python train.py --n_head=4 --init_std_up=0.0307 --schedule="wsd" --seq_len=1024 --doc_mask=false --dataset="wikipedia_en"
Below are experts of layer 7 (counted from 0) of a mixture-of-experts language model. Rows are named router (the router's row for the expert), up (a neuron's input weights, with its number), down (a neuron's output weights, with its number) and show model dimensions 256-319. Each number is 128 + 24 x the weight over its row's rms, rounded and kept within 0 to 255.
After each expert's rows: "raises" lists some tokens whose logits its average output raises strongly, later layers aside; "mostly gets" lists some tokens that are sent to it at least half of the time. This comes from a sample of Wikipedia text that the model never trained on.

# expert 22
router [143 116 137 139 120 132 147 172 173 146 121 129 104 109 144 160  87 158 119 162 131 116  97 133  80  82 138 114  94  83 125 116 134 129  85 124 148 103 150 141 105 140 106 154 150 152  98 116 130 116 137 101 136  81 133 169 160 113  72 139 159 114 173  88]
up2 [ 91 106 178 150 122 122 132 102 107 146 135  93 139  94 122 118 127 119 104 114 149 132 139 134 126 139 124 114 146 175 153 136 130 132  97 149 119 145 119  99 125 116 138 111 115 105 114 106 112 103 119 122 124 135 128 202 119  88 114 115 103 110 121 150]
down2 [145 152 166 108 112  96  88 166 123 114 137  97 131 108 180 122 186 115 112 132 144 143 133 121 137 131 112 124  80 132 161 102 162 138  97 166  43 119 205 128 154 108 162 145 147 121 116 139 141 125 130 142 124 131 111 155 143 159 160 147  82 100 150 171]
up3 [126 142 147 132 131 154 146 127 160 158 171  77 116  94 108 115 125 136 133 134 128 125 122 130 104 157 129  96 100 141 108 118 109 113  75 144  96  79 111 126 128 134 121 150 149 121 115 116 122 124 145 144 103  95 120 157 127 139 131 113 120 159 138 141]
down3 [165 121 131 113 120 129 130 151 136 168 149 157 132 132 143 161 128 167 146 128 185 113 134 128 123 137 159 149 113 169 158 105 143 133 153 136 106 160  85 123 125 118 168 118  92  54  97  82 134 129 131 109 134 137 120 158 101 116  82 157  55 138 160 141]
up4 [156 121 142  98 121 143 111 148 121 182 139 127  92 117 106 135 149 134 117 143  86 136 107 128 146 110 129 132 149 147 123 117 102 111 133 138 143 134 139  91 120  98  87 136 103 169 105 158 137 164 129  95 149 113 149 155 127  75  99 113 131 104 130 134]
down4 [144 144 150 119 115 133 127 122 109 109 133 139 103 145 151 113 126 188 100 101 111 128 120 118 163 110 129  80 146 175 131  89 122  98 115 142 146 155 119 116 138  98  74  80 127 139 148 144 109 136 119  81 122 104 101 120 121 127 149 119 102 151 104  84]
up5 [140 132  92 117 119 141 119 121 168 140 136 152 109 145 135 105  93  87 169  99 130 154 149 110 127 116 173 108 136  98 136 123 108 132 145  89 102 122 100 136 147 111  73 126 138 156  83 138 116 149 165 121 131 140  97 104 139 119 154 146 136 140 139  92]
down5 [ 90  67  98  97  79 173 131 143 126 118 147 130 143 126 117  82  80 132 152 147  77 138 149 109 106 136 128 120 111 149 137 168  86 127 110 135 124 130 115  77 129 176 144  76 122 140 169 124 135 147 178 128 121 121  99 115 121 152 133 134 118 135 117  80]
up6 [189 127 127 102 164 136 119  90 125 132 133 146 129 125 140 126 110 120 148 186 105 165 138  87  74 145 136 135 129 133 136 118 134 111 101 120 153 142 156 140  79 137 150 142 128 163 131 139 142 135 136 101 182  92 148 121  87 163 153 130 123 137 124 143]
down6 [129 171 128  84 158  79 138  97 155  87 100 167  83 122 109 151 129 112 173 161 101 151 126 108 106 112 137 128 128 138 107 136  87 122 100 113 118  86 168 126  97  93 116  94 113 129  84 115 128 134 105  53 111  95  85 127 123 117 120 167 131 105 136 135]
raises: "RA", "MP", "ric", "W", "I", "ri"
mostly gets: " E", " | A", " U", "- A", " (A", "E"

# expert 28
router [121  99 134 121 119 145  92 109 125 129 121 168 118 118 151 134 106 152 114 104 114 151 123 113 133 145 140 148 187 155 151 137 159 107 109  82 132 157 173 148 118 105  94 111 185 145 102 143 134 132 104 114 131 190 135 125 122 119 112 108  83 153 155  98]
up0 [118 111 142 121 169 156  93 167 141 127 138 115 166 113 157 150 178 133 138 154 158 126 134 138 162 139 138 159 102 154 162 132 157 134 128 124 141 154 114 132 186 131 100 147 121 129 131 177 106  95 139 149 122 103 122 104 112  96 132 137 163 200 153 122]
down0 [135  78  97  89  66 150  91 100 132 112 154 101 140 149 113 160 131 120 115 132 131 173 128 126 122 115 123 107 126 113 110 160 133 159  96 121 136 173 101 121 141 108 129 168 112 113 102 180 136 123 124 100  90 135 142 123 147 159 125 121 130 116 137 125]
up1 [141 128  98 133 165 110 118 137 153 127 156  95 104 116 109 165 124 106 119 106 152 112 142 120 112 149 131 137 104 107 126 153 143 134 150  99 125 152 100 106 162 135 166 111  82 126 151 165 134  90 121 101 113 143 179 171  91 137 122 138 111 197 151 154]
down1 [165 127 194 135 158 124 139 161 114 136 143 163  89  87 126 178  95 102 165 122 174  81 125 147 132 133  69  96 121 160 147 117 120 129 136 140  68 126 131 121 118 173 137 111 122 135 149 105 137 138 136 118 160  85 118 125 104 193 102 139 169 125 127 100]
up2 [138 107 105 101 165 145 123 113 144  98 105 117 128  65 155  93 115  99 142 120 120 132 128 124 125 134 106 151 138  89 131 153 114 106  96 112 155 152 126 106 113 115 176  96 137  81 148 159 123 150  98 147 128 156 113 112 129 130 158  95 117 155 113 126]
down2 [116 132 183 173 110 144 139 154 120 100 134 182 148  93 121 159 117 143  81 131 141 121 158 158 124 121 110 110 116 112 123 132 128 138 112 122 130 157 145 117 110 135  81 155 145 111 100 134 113 116 130 155 176 111 122 132 156 126  95 149  99 168 132 142]
up3 [120  94 123 129 127 150 121 117 164 163 105 119 209 133 131 145 109  91 125 102 113 155  99 173 169 110 137 141  99 153 122 141 130  78 128 110 152 154 136 140  92 132 124 133 130 135 123 173 117 119 135 160 142 122 115 128  89 170 140 127 125 129 124  88]
down3 [113 123 120 123 127 118 129 112  73 142  71 146 144 121 128  94  76 125 124 122 132 162  80 123 109  92  86 123 148 141 134 126 187 141 140 104 110 103 138 153 108  96 125 123 118 130 102 118  79 152 110 116 136 162 176 137 125 160 122 118 124 137 134 131]
up4 [137  94 147 132 135 186 147 146 123 120 119 131 107 160 125 160 137 106 157 141 111 141 153 124 116 121 119 104 155  87 138  77  92 145 130 123 151 122  85 136 131 121 150 136 155 144 147 157 154 109 114 157 182 124 153 103 111 134 143 121 135 109 126 126]
down4 [ 80 160 118 176 126 109 130 106 126 156 176 144 115 152 149 139  47 149 142 133 143 138 101 125 110 107 130 154 120 165 115 101 145 141 146 139 119 134 112 140  59 149 145 142 102 118 108 132 143 107 134  92 123 105 151 120 154 131 185 157 103 106 143  89]
raises: "\n\n", "\n", " In ", " The", " It", " It is"
mostly gets: "es.", "\".", "ing.", "ation.", "ers.", "er."

# expert 13
router [155  86 173 141 134 146 147 145 123 106 148 124 148 100 104 150 129 125 140 105 151 122 144 135 121 111 170 122  98 135 117 150 129 139 151 103 170 129 164 123  89 136 120 130 162 127  88 157 100 143 117 124 151 153 172 191 140 137  80 162 119  99 114 129]
up2 [109 113 160 124 122 122 150 174 160 110 119  99 112 138 130 134 111  87 125 154 143 104 156 134 132  98 137 160  96 106  90 134 139 149 156 165 124 133 115 113 146 124 136 155 126 128 149 117 143 138 101 102  80  88 151 165 129 108 143 143 131 151 134  99]
down2 [157 172 113 131 120  90 134 137 129 108 156 108 124 118 154 130 138 115 136 145 120 170 114  89 132 116 148 139 145 128 125 151  97 120 109 170 108  90 126 122 125 146 143 135 147 118 119 104  99 118 141  92  97 119 159  81  70 169 133 159  63 115 147 123]
up3 [121 146 176 144 115 135 164 148  97 115 152 114 107 114 113 121 143 103 186 153 131 122 131 138 161 131  98 143 104 127  93 150 124 123 147 136 134 117 128 120  97 113 135 127  87 117 134 128 103 113 115 162 123 138 169 172  96 106 106 121 117 105 118 162]
down3 [161 121  95 104 137 109 121 192 109 143 159 120 172 175 114 141 110 148 163 148 180  87 160 137 126 142 147 183 138  86  99 128 105 142 131 156 128 158 141 103  99 120 124  75  60 100 129 114 146 143 140 100 160  75 127 143 127 131 126 100 118 137 187 125]
up4 [110 123 141 143 164 141 129 141 154 123 139 160 162  95 124 156 156 129 128 105 109 132 122 161 136 147 122 106 117 112 114 135 163 111 146 184  93 136 145 144 119 118 156 125  76 128 137 132 118 163 121 113  85 147 104 176 146 148 134 159 128  78 133  78]
down4 [130 173 132 162 125 132 162 153 130 124 133 159 127 115  91  87 138 123  77 117 108 112 151  84 136 134 110  97  87 141 119 159 111 140  73 135 166 127 108 126 135 128  87 131 141  99 128 109 105 106 151 159  96  91 101 117 123 138 101 135 130 128 136 110]
up5 [163 128  62  76 136 148 126 138 121 102 136 140 122 148 161 132 123  95 176 112 153  97 153 150 125 141 113 106 125 125 105 176 154 121 137 155  77 133 122 180 119 105 130 112 172  61  81 133  77 116 130 113 110 122 139 156 110 104 122 138 146 124 109 103]
down5 [123 106  80 121 122 117 145 118 140 133 117 129 101 137 109 102 107 129 110 114 142  51 132 120 122 113  93 142 114  65 102  74 117  71 103 130 153 158 164 168  90 175 146 134 140 116  68 112 102 101 118 113 128 124 122 116 140 136 116 129 137 122 111 104]
up6 [193 115 128 100  83 148  99 108 117 110 153 136 189 131 142 112  99 133 105 133 166 154  95 112 116 104 121 103 100 134 136 160  84 140 170 105 139 146 153 150 130 114 118 135 132 126 153 117  98 138 187 147 116 118 128 174 107 129 133 123 112 113 139 181]
down6 [115 111 122 161 146 146 115 138 147 133 119  84 118 128 158 152 115 109 141 116 128 104 138 146 124 123 119 109 149 150 109 121 118 156 140 161 137 103 130 140 132  99 105  99 109 110 166 162 102  87 175 106 128 121 123 157  78 113 113 103 117 100 130 155]
raises: "| S", "ld", "- S"
mostly gets: " | Score", " season.", "ion.", "ers.", " | Pld | W", "ions."

# expert 0
router [119 143 138 132 133  83 138 112 102 125 113 127 156 120 130 145 140  87 104 115 110 133  82 115  84  82 122  90 128 150 111 149 152  72 134 142 120 147 148 172 120 131 138 142 144 135 150 118 119 123 193 112 147 117 122 110 150 142 102 112 137 186 153 154]
up2 [163 151 130  71  98 158 161 135 138 120  99 108 131 123 114 107  99  90 122 105 163 128 122 188 119  98 115 153 123 105 136 141 126 102 134 134 142  99 139 145 127  98 131 126  76 101 162 141 125  96 170 129 100 129 118 106 132 135 106 147 128 148 149 120]
down2 [124 112 119 135 153  90 134 117 137 113 129 161 145  98 141 109 112 125 154 113 128 114 138 137 109 144 116 117 145 111  97 119 112 108 136 142 146  92 129 163 112 171 128 136 118 150 150 134 126 116 133 137 131 149 123 163 129 128 125 137 127 147 141 142]
up3 [148 145 117 128 150 132 120 114  91 112 153 153 129 159 131 120  88 111  94 109 113  94 128 148  50  69 131  74 134 146 120 105 124 101 122 105 139 147 132 191  88 101  73  96 148 134 162 117 109 129 162  83  99 116 154 150 112  97 123 164 150 118 168 146]
down3 [126 115 158  92 113 163 153 160 107 113 123 113  82 115 138 135 115 135 164 110 135 112 145 147 166 142  90 140 126 137 141 109 106 158 130 185 120 109 114 120 154 156 164 119 147 106 119 161 127 107 133 163 127 101 130 134 141 129 109 158 127 136 131 150]
up4 [118 136 113 105 159  95 139 171  70 116 144 116 172 137 134 141 147  96 151 124 113 158 132 151 102 137 110 128 151 118 171 142 140 101 121 114 146 126 111 213 100 166 135 110 139 125 193 143 122 120 148 130 118 157 104 145 138 145  90 129 149 160 122 120]
down4 [149 118 110 119 151 151 145 109  94 117  70 137 148 106 110 102 153 100 150 140 120 157 123 168 136  98 136 118 155 146 134 141 118 138 159 110 155 161 119 137 115 150 150  83 165  89 174 131 167 155 151 109 127 121 154 184 136 166 128 107 105 126 136 143]
up5 [144 124 127 106 125 146 134 160 130 133 137 139 139  88 114 130 117 107 129  98 190 188 140 144 122 120 131 154  89 140 120 117 132  89 108 125 141  94 120 144 130 101 166  95 133 146  99 151  82 112 115 141 142  98 115 127 153 144 112 142 130 160 117 125]
down5 [129  94 111 146 173 126 107 104 117 125 113 129 103 158 136 121 111 117 129  94 150 147 116 119 108 145 133 141 117 165 107 100 140  92 190 115 137 137 151 129 130 124 136 140 113 136 140 144 136 137 170 119 113 130 131 104 170 137 115 182  92 103 149 116]
up6 [139 132 187 165 165 116 156 159 159 112 114 112 120 141 109 121 129 100  77 126 117 128 157 100 137 148 144 129 148 141 146 139 102 104 140  96 173 202 132 134 128 109 138 130 143 124 131 144 132 135 200 153  86 112 136 137 161 115 124 127  92 132 164 101]
down6 [123 126 147 144 173 123 151  86 131 129 171 147 104 122 110 144 119 122 101 144 142 147 145 128 145 170 121 126 119  94  97  99 139 124 112  78 157 117 117  92 129 165 114 140 122 128 168 113 144 138 171  93  74 113 112 110 105 170 118 171 156 151  52 175]
raises: "018", "017", "019", "016", "020", "015"
mostly gets: " would", " can", " did not", " could", "2", " do"

# expert 20
router [137 129 141 125 138  66 144  96 139 118 129 136 129 115 124  79 147 151  89 104  98 131  89 124 136 117 141 139 152  96  80 157 159 112 109 125 141 121 119 160 137 105 146 139 168 120 143 107 143 106 191 134 140 145 133 133 118 124 108 161  93 139 182 127]
up2 [105 153 113 145 122 158 113 148 115 115 140 164 138 131 132 120 125 120 135 128 171 124 118 147  81 145  62 168 140 119 136 142 124 120 157 135 125 172 137  95 150 127 174 139 131 111 119 113 143 174 120  77 121 149 135 108 140 129 142 120 134 165 184  71]
down2 [111 162 149 144 111 127 151 136  99 123 115 121 106 119 118 113 135 120 149 132 206 104 135 158 157 141 115 128 162 112 147 100 149 140 109  93 170 141 115  83 146 139 153 135 127 148 116 118 168 152  61  94 112 156 140 136 108  81 118 111 118 127 118 156]
up3 [124  75 118 116 101 117 135 120 112  90 120 157  98 120 138 115 142 158 159 128 105 122  59 123 144 139 131 150 126 128 132 132 125 123 115 144 146  85 122 149 150 125 113  92 133 104 119 120 117 177 143 113 129  77 120 116 155 146 120 144  81 134 128 130]
down3 [143 154 115 163 160 109 116 137 120  96 107 128 135 159 133 146  97 112  95 176 111 143 144 137 119  84 178 127 148 145 143 139 153 115 182 129 123  97 138 137 110 123 116 131 130 150 131 126 103 132 136 137 120 126 110  78 129  91 142  90 120 118 147 109]
up4 [124 130 144 153 145 137  90  96 155 157  87 140 132 123 136 102 118 156 163 111 137 109 145 126 132 104 115  89 138 126 118 144  96  91  87 102 142 118 136 116 135 120 144 126 115 163 168 134 142 117 142 171 141 125 128 151 125 134 135 135 114 107 120 131]
down4 [107 173 115 134 153 151 132 140 116 115 101  97 178 149 145 145 120 108 120 134 120 156 141 110  98 175 108 117 150 146 116 144  87 138 119 152 149 157 128 143 117 116 158 111  64 141 164 138 134 131 134  80 112 145 109 115 130 140 109 117 172  92 165 134]
up5 [120 135 124  95 112 132 117 108 143 134 146 172 152  88 126 131 201 116 106 108 127 117 104 111 167 116 113 143 122 130 147 144 140 124 101 109 116 146 117 152 122  92  99 166 132 126  79 134 138 108 145 161 168 147 119 148 140  85 112 130 135 152 155 143]
down5 [104 100 141 166 132 112 115  89 133 149 128  74 203 122 134  90 129 188 140 142 123 105 131 165 108 144 118 121  97 112 133 165 153 112 147 104 136 152 106 172 124 138 142 139 148  94 137 144 180 195 126 116 114 155 145 134 121 133 117 148 121 171 208 140]
up6 [142 145 139 164 123 133 108 109 139 135 120 119 127  81  97 115 169 121 119 118 104 101 148  80 159 130 159  91 126 101 132 120 103 133  94 111  89 121 128 169 122 126 112 165 123 102 119 158 132 115 117 135 169 158  97 113 176 116  91 124 140 103 151 127]
down6 [130 145 130  98 123 169  98  86 123 110 125 120 136 165 105 152  78  95 144 136 179  93 173 138 134 130  75 113 166 172 136 163 151  92 136 135  94 166 140 109 119 122  91  86  96 106 181 116 109  85 128 107 146 113 153 142 155 131 124 148 158 173 124 119]
raises: ",", ".", "th"
mostly gets: " four", " six", " five", " three", "400", " two"

# expert 32
router [127 115 148 108 129 143 103 155 160 174 139 105  83 142 108 121 120 181 141 129 123 128 141 114 131 131 137 104 120  82 101 160 146 126 102 160  89 141 148 146 126 133  83 152 143 135 130 114 120 116 139 157 139 101  80 135 114 103 111 127 120 172 129  76]
up2 [136 123 126 122 101 142 111 130 157 153  81 119 108 129 127 122 121 117 128 142 146 123  84 110 151 107 103 143 141  92  67 147 118 165 114 119 149 171 208 117 139 125 127  96  97 116 104 105 137 150 109 121 121 171 121 138 128 105 139 133 138 195 144 100]
down2 [151 147 154  85 164 160 141 107 150 188 109  95 133 106 159 137 147 163 123 133 134 111 132  94 153 122 141 141 124 127  71 142 161 146 149 126 137 104 125 155  75 122 151 116 107 124 160  96 166 103 126  92 108 143 138 118 106 145 126 171 163 126 121  90]
up3 [109 140 116 136 111 162 121 186 139 127 130 122 124 122 149 123 153 124 105 123 118 129 129  99 124 135 153 126 157 142 119 118 150  96 154 132 157  96 173  94 155 134 129 164 180 114 116 119  65 142  95 132  94 123 138 178 135 112 146 143 130 140 125 128]
down3 [ 77 138 117 136 106 130 141 163 117 125 135 143 143 139 128 102 106 142 130 131 118 143 138  91 126 138 100 153 108 138 124 136  46 121 128 127 121 108 112 117 136 101 127 163 109  95 150 112  94 110 178  85 143 105 153 127 105 151 126 119 130 132 107 118]
up4 [120 146 134 142 127 122  91 164 100 110 144 117 139 117 120 105 133  96 122 136 169 100 175 152 127 144  90 104  84 123 141 129 118 107 138 102  92 141 161 100 139 130 110 128 129 113 160 154  99 146 125 140 128 108 112 167 154 146 119 141 145 123 127 119]
down4 [122 104 115 112 117 111 136 157 115 115 141 211 140 110  86 160 169 132 122 125 153 151  99 102 162 133 116 155 150 127 149 121 109 105 125 208  81 118 191  95 167 143 161 124 132 138 105 116  56 117 158 149 127  91  99 135 118 125 153 110 110 142 172 126]
up5 [126 187 180 177  89 118 126 132 117 135 127 162 109 147 165 110 108 118  98 103  82 114 132 128  80 101 129 140  83 151  82 132 148 146 116 116 135 144 162 146 133 124 135 132 122 116 160 102 154 127 177 121 134 146  92 146 129 123  95 114 132 119 111 108]
down5 [138 109  86 136 113  62 148  87 107 111 132 146 128  96 111 112 117 149 153 109 119 137 107 111 136 124 122  99 121 105 136 114 128 112 120 104 158 138 114  85 160 119  91 107 137 129 120 106 147 104 134  86 101 138 109 122 154 153 141 140 147 141 127 119]
up6 [ 90 170  68 115 119  91 139 123 152  74 124 111 126 108 135 139 169 110 127 181 124 146  88 104  69 100 127 167  95 155 175 159 132 175  92 101 155 126 126 140 116 137 142 152 160 169  99 111 120 108 121 128 121 115  99 156 151 123 121 150 103 180  92 174]
down6 [136  92 166 127 149 147  88  93 123 113 126 139 131 119 129 137 164  70 150 120 139 179 126 148 162 176 144 146 143 158 129 125 143 143 126 131 129 139 143  99  91 194 107 152 124 114  94 106 149 145 100 154 138 148 147 148 128 142  86 101 162  84 109 137]
raises: "oll", "oss", "IA", "OC", "O", "FA"
mostly gets: " K", " V", " G", " T", " B", " L"

# expert 34
router [155  95 115 121 127  83 137 133 150 142 125 101 149 166 173 162 125 121 112 108 107  86  71 142 133 119 145 130 126 115 140 173 138 146  76 144 170 114 145 183 124 121 121  80 152 117 110 110 135  82 138 172 159 154 129 126 103 125 105 158 104 151 166 116]
up0 [ 98  93 142 126 131  91 138 160 106 138 132 147  54 119 115 135 145  94 134 135 149  50 127 103 112 124 150 139 109 113 108 152 106 149  82 139 152 147 134 143 116 118  95 132 147 152 154 138 106  78 148 142 153 116 110 112 111 137  80 115 123 181 159  97]
down0 [ 61 135 102 172 145 123 130 141 136 118 149 134 127 143 134 115 139 135 131 117 153 137 130 151 127 160 168 146 120 106 153 102 142  63 107 154 111 101 121 126 133 154 148 110 110  97 158 164 111 122 107 157 112 113 191 108  97 143 125  96 142 124  84 117]
up1 [161 118 140 104 113 114  86 161 136 209  99 125 121 144  96 149 127 105 137 174 141 106 132  94 144 146 162 127 137 134 122 136  97 128 122 142 115 120 169 145 117 120 127  98 126 150 135 154 119 165 163 146 155 164 156 129 106 171 104 143 161 137 146  95]
down1 [168 149 135  93 152 146 152  87 152 106 119 135 104 142  87 141 129 112 105 101 113 135 131 147 116 158 132 123 163 129  91 142 131 141 147 104 185 127 137 120 136 144 122 117 123 156 162 167 157 121 126 140 166 117 131 127 131 136  86 117 122 136  84 101]
up2 [124 116 121  98 164 159  87 134  89 118 112 100 146  91 159 145  90 123  83 135 164 138 116 104  93 120 115 104 148 122 158 131 178 137 125 138 138  80 136 111 130 130 100 137  97  84 114 122 137 129 122  76 160 132 127 166 152 185 144 155 104 112  95 131]
down2 [136 104 160 115  81 202 119 107 119 136 134 167 118  86 141 110 138 144 147 116 133 156 137 152 107 163 156 105 143 124 130 124 101 177 115 110 143 107 132 154 109 129 118 134 127 100 155 111 116 162 116 124 123 124 128 162 161 142 190 143 136  65  76 122]
up3 [ 85 131 144 111  99 112 122 152 134 110 116 115 110 114 166 131 155 148 142 135 105 120 129 154  90 128 146 118  77 148 101 128 132 126 150 113 171 113 125 127  88 117 141 127 134 150 128 117 107 128 167 186 119  92 135 125 122 108 140 111 135  97 172 136]
down3 [127 123 108 140 134 139 135 110 144 147 148  96 143 110  99  90 141 106 128 150 132 141 151 121  67 127 113 145  63 127 119 112  84  90 113 112 184 128  73  92 142 127 140 100 131 128 147 159 124 110 138 119 132 106 128 136 156 153 122 159  74 104  89 148]
up4 [156 110 154 141 163 107 126 108 161 133 160 121 105 124 142 111 117 116 135 157 157 102 139 154 157 111 199 156 141 104 171 106 154  76 155 138 142 132 138 107 111  98  96 145 148 121 117 194 132 124 140 164 127 103 136 138 106 152 167  68 122 137 138 120]
down4 [ 96 123 142 120 134  97 105 142 127 129 146 114 123  65 147 111 171  68 192 119  88  78  98 159 129 104 116 113 151 133 126 145 139  88 121 111 131 158 163  84 139  98 149 137 143 153  91 158 139 105 130 135 127 115 110 142 125 128 124  96 109 108 163  88]
raises: "987", "966", "980", "955", "992", "990"
mostly gets: " September ", " In ", "In ", "On ", " August ", " June "

# expert 25
router [184  99 142 132 148 138 104 130 156 169 111  85  99  90 118 162 109 134 122 105 118 131 137 126 113 130  72 151 128 114 105 152 147 118 127 155 125 148 114 171  99 134 110 140 139 119 160 175 136  94 137 110 150 143 144 167 145 121 131 147 119  94 135 103]
up0 [109 147 133 120 156 116  99 128 169 150 159 123  77 155 110 154 165  87 160 139 158 137  84 159 118 111  91 168 146 115  97 128 168 111 120 116 162 112 140 147 124 140 101 135 115 135 163 124 120 163  87 103 163 106 114 146 138 120 138 197 164 163 122  95]
down0 [149  83 115  84 152 108 115 101 108 117 101 120 122 145 108 138 153 145 139 125 157 162 142 126  95 137 117 114  85 113  83  91 126 152 121 113 114 120  87 104 115 151 145 134 138 100 134 155 123 120 151 184  94 126 129 150 100 103 120 150 177 129 112  72]
up1 [155 120 124 140 119 123 114 121 125 152 117  97 154 127 177  82 112 155 143 147 112 130 167 151 141 167 105 105 134 117 111 153 157 110 108 107 121 135 134 158 147 121 163 117 155 138 178 134 132 129 121  96 194 111 128 141 160 127 128 142 116 131 138 154]
down1 [112 115 135 132 151 139 120 126 110 135 174  97 172 125 130 103 155 123 121 145  96 112 120 121 122 119 141 120 113 133 156 146 111 122 121 110 157 118 141 115 123 128 155 140 139 150 121 114 118 101  97 149 150 111 154  85 132 123  98  93 116 130  95 105]
up2 [115  85 126 141 128 151 145 112 149 119 157 136 149 106 156 131  95 162 136 127 127 126 128 163 146 147 161 104 157 130 112 124 119  95 145 106  98 129 142 152 162 153 151 132  93 121 106 162 119 147  82 150 130 161 135  98  88 140 138 152 106 137  96 107]
down2 [126 137 126 182 155 114  93 158 108 134  89  91 146 161 103  94 126 146 160 122 165 146 148 114  98 126 138 123 135 117 152 133 128 121 160 140 103 141 147 111 113 129 108 159 121 146 111  88 117  92 130 133 112 114 176 143 143 131 111 132 141 146 120 117]
up3 [131 153 142  63 139 148 165 117  95 106 164 148 156 158 167 173 126 116 148 107 138 120 108 147 161 103 136 133 138 142 156 125 144 131  99 128 112 150 141 119 119 131 103  97 106 105 116 105 129 140 110  97 123 127 115 137 132 136 132 109  95 133 108 133]
down3 [118 155 148 110 112 129 133 131 134 119 154 120 141 134 145 147  94 129  97 126 123 117 134 142 126 145 126 143  97 171 127 161 100 133 145 113 154 108 131 158 146 128 135 116  99 121 160 169 110 104  97 162  72 118 105 122 104 140 129 149 126  93 134 107]
up4 [135 147 148 100 154 126 111 152  94 113  97 149 132 120 146 159 104  91 122 135 147 116 115 149 134 119 131 132 146 148 103 123 134 148  77 160 142 161 128 134 116 116 106 171 103 169 123 113 126 131 144 142  98 167 135 113 115 146 141 127  87 102 157 117]
down4 [142 167 138 120 116 125 105 121 113 160 153 159 142 151 137 123 179 162 128 164  87 161 116 155 139 128 142 111 137 111 156 107 141 127 150 112 132 124  98 119  61 175 120 137 136 168 110 114 118 137 124 149 113 136 143 116 137 161 110 140 132 127 101 156]
raises: "The", "===S", "- S", "-", "- In", "- B"
mostly gets: "\n", " ==", " ===", "\n\n", " ====", ")==="

# expert 14
router [144 116 122 100 121 134 125 169 131 150 189 120 118 151 131 114 148 106 130 125 114 131 123  98 117 157 120 156 147 111 124 112  97 132 111 140 127 134 123  91 133  99 101 131 143 125 131  90 133 129 165 166 164  99 112 131 151 157  89 148 140 114 140 125]
up0 [168  91 146 167 128 144 115 126 122 153 150 137 157 124  96 149 143 103 126 152 102  93 153 124 160 107 135 143 105 113 136 152 112 122 117 142  51 110 103 113 107  91  96 158 108 145 157 147 146 193 177 130 132 137 139 144 130 122 123 100  84 112 130 148]
down0 [145 107 155  79 109 130 158 123 119 107 146 148 137 119 159 144 122 134 153 138 134  91 102 126 167 109  79 122 148  93  90 131 116 109  97 151  71 122 191 130  82 147 161 137 114 125  87 159  90 141 157 104 154 104 122 145 100 138 147 129 128 133 129 150]
up1 [155 141 130 131 150 133 103  95 127 125 130 142 119  95 134 145 129 159 136  81 112 127 127  68 108 119 105 151 174 129 168  91 155 104 126 144  97  99 110 134 125 136 109 120 121 170 181 107 144 102 138 136 113 183 128  96 161 170 131 142 125 137 130 152]
down1 [145 119 134 135 125 157 112 149 129 100 180 134 147 105 175 114 148 102 134 133 101  94 125 125 161 127 156 118 136 126 143 140 148 129  96 120 134 111 104 105 130 105 120 113 153 168 162 117 118 126 177 112 138 125 120 117 110 168 111 155 133 120  87  89]
up2 [176 120 145 154 113 118 140 142 125 134 150 131 130 128 125  91  85 144 145 139 135 169 108 135 118 124 172 144 109 158 135 119 151 106 136 139 104 146  93  99 146 111 109 152 168 162 113 148 135 148 141 148 126 158 126  94 162 172 157 108 114 148 110  97]
down2 [151 116  78 108  87 162 117 172 141 126 139 137 167 133 111 133 111  96 143 117 113 114 127 113 121 158 122 139  79 127 130 157 126  95 118 110 140 130  90 120  97  97 150 162 154 140 148 126  95 155 142 163 153 140  95 145 123  80 126 125 108 105 118 111]
up3 [136 115 136 144 174 169 144 158 117 106 192 124 109 129 101 113 136  74 111 114  59 183 132 107 110 155 141 136 126 133 172 101 107 133 138 132 170  91 145 128 122 129 116 136 101 155 126 112 147 137 119 130 106 127 164 143 134 128 121 167 109 114 181 138]
down3 [ 42 131 119 129 128 127 134 191 120 135 180 105  83 101 117 171 124 164 124 124 136 151 118 112 122 117 116 146  96 106 118 109 140  75  91  70 109 113 106 112 117 115 149 112 119 114 125 116 100 127 132 122  90 120 173 109 161 127 140 123 139 128 129 127]
up4 [158 125 131 140 133 131 101 131 158 190 163 130 125  87  95 142 153 159 183 132 132 148 109 109 131 132 166 149 107 153 104 112 121 114 108 110 134 159 133 160 150 136  85  99 167 159 145  98 131 145 106 109 140 123  61  85 168 116 163  97 115 138 144 140]
down4 [135 120 120 106 100 120 126 153  95 115 107 169 143 125 143 101 136  84 144 109 138 159 124 119 139 165 137 125 129 104 109  96 137  99 118 113 124 111 150 128 105 172 141 120 160 120 118 104  87 163 144 103 110 145 134 108 146 134 105 119 136 102 138 125]
raises: "is", "iv", "if", "ic", "in", "av"
mostly gets: " Mal", " Kar", " An", "An", " Mc", " Ak"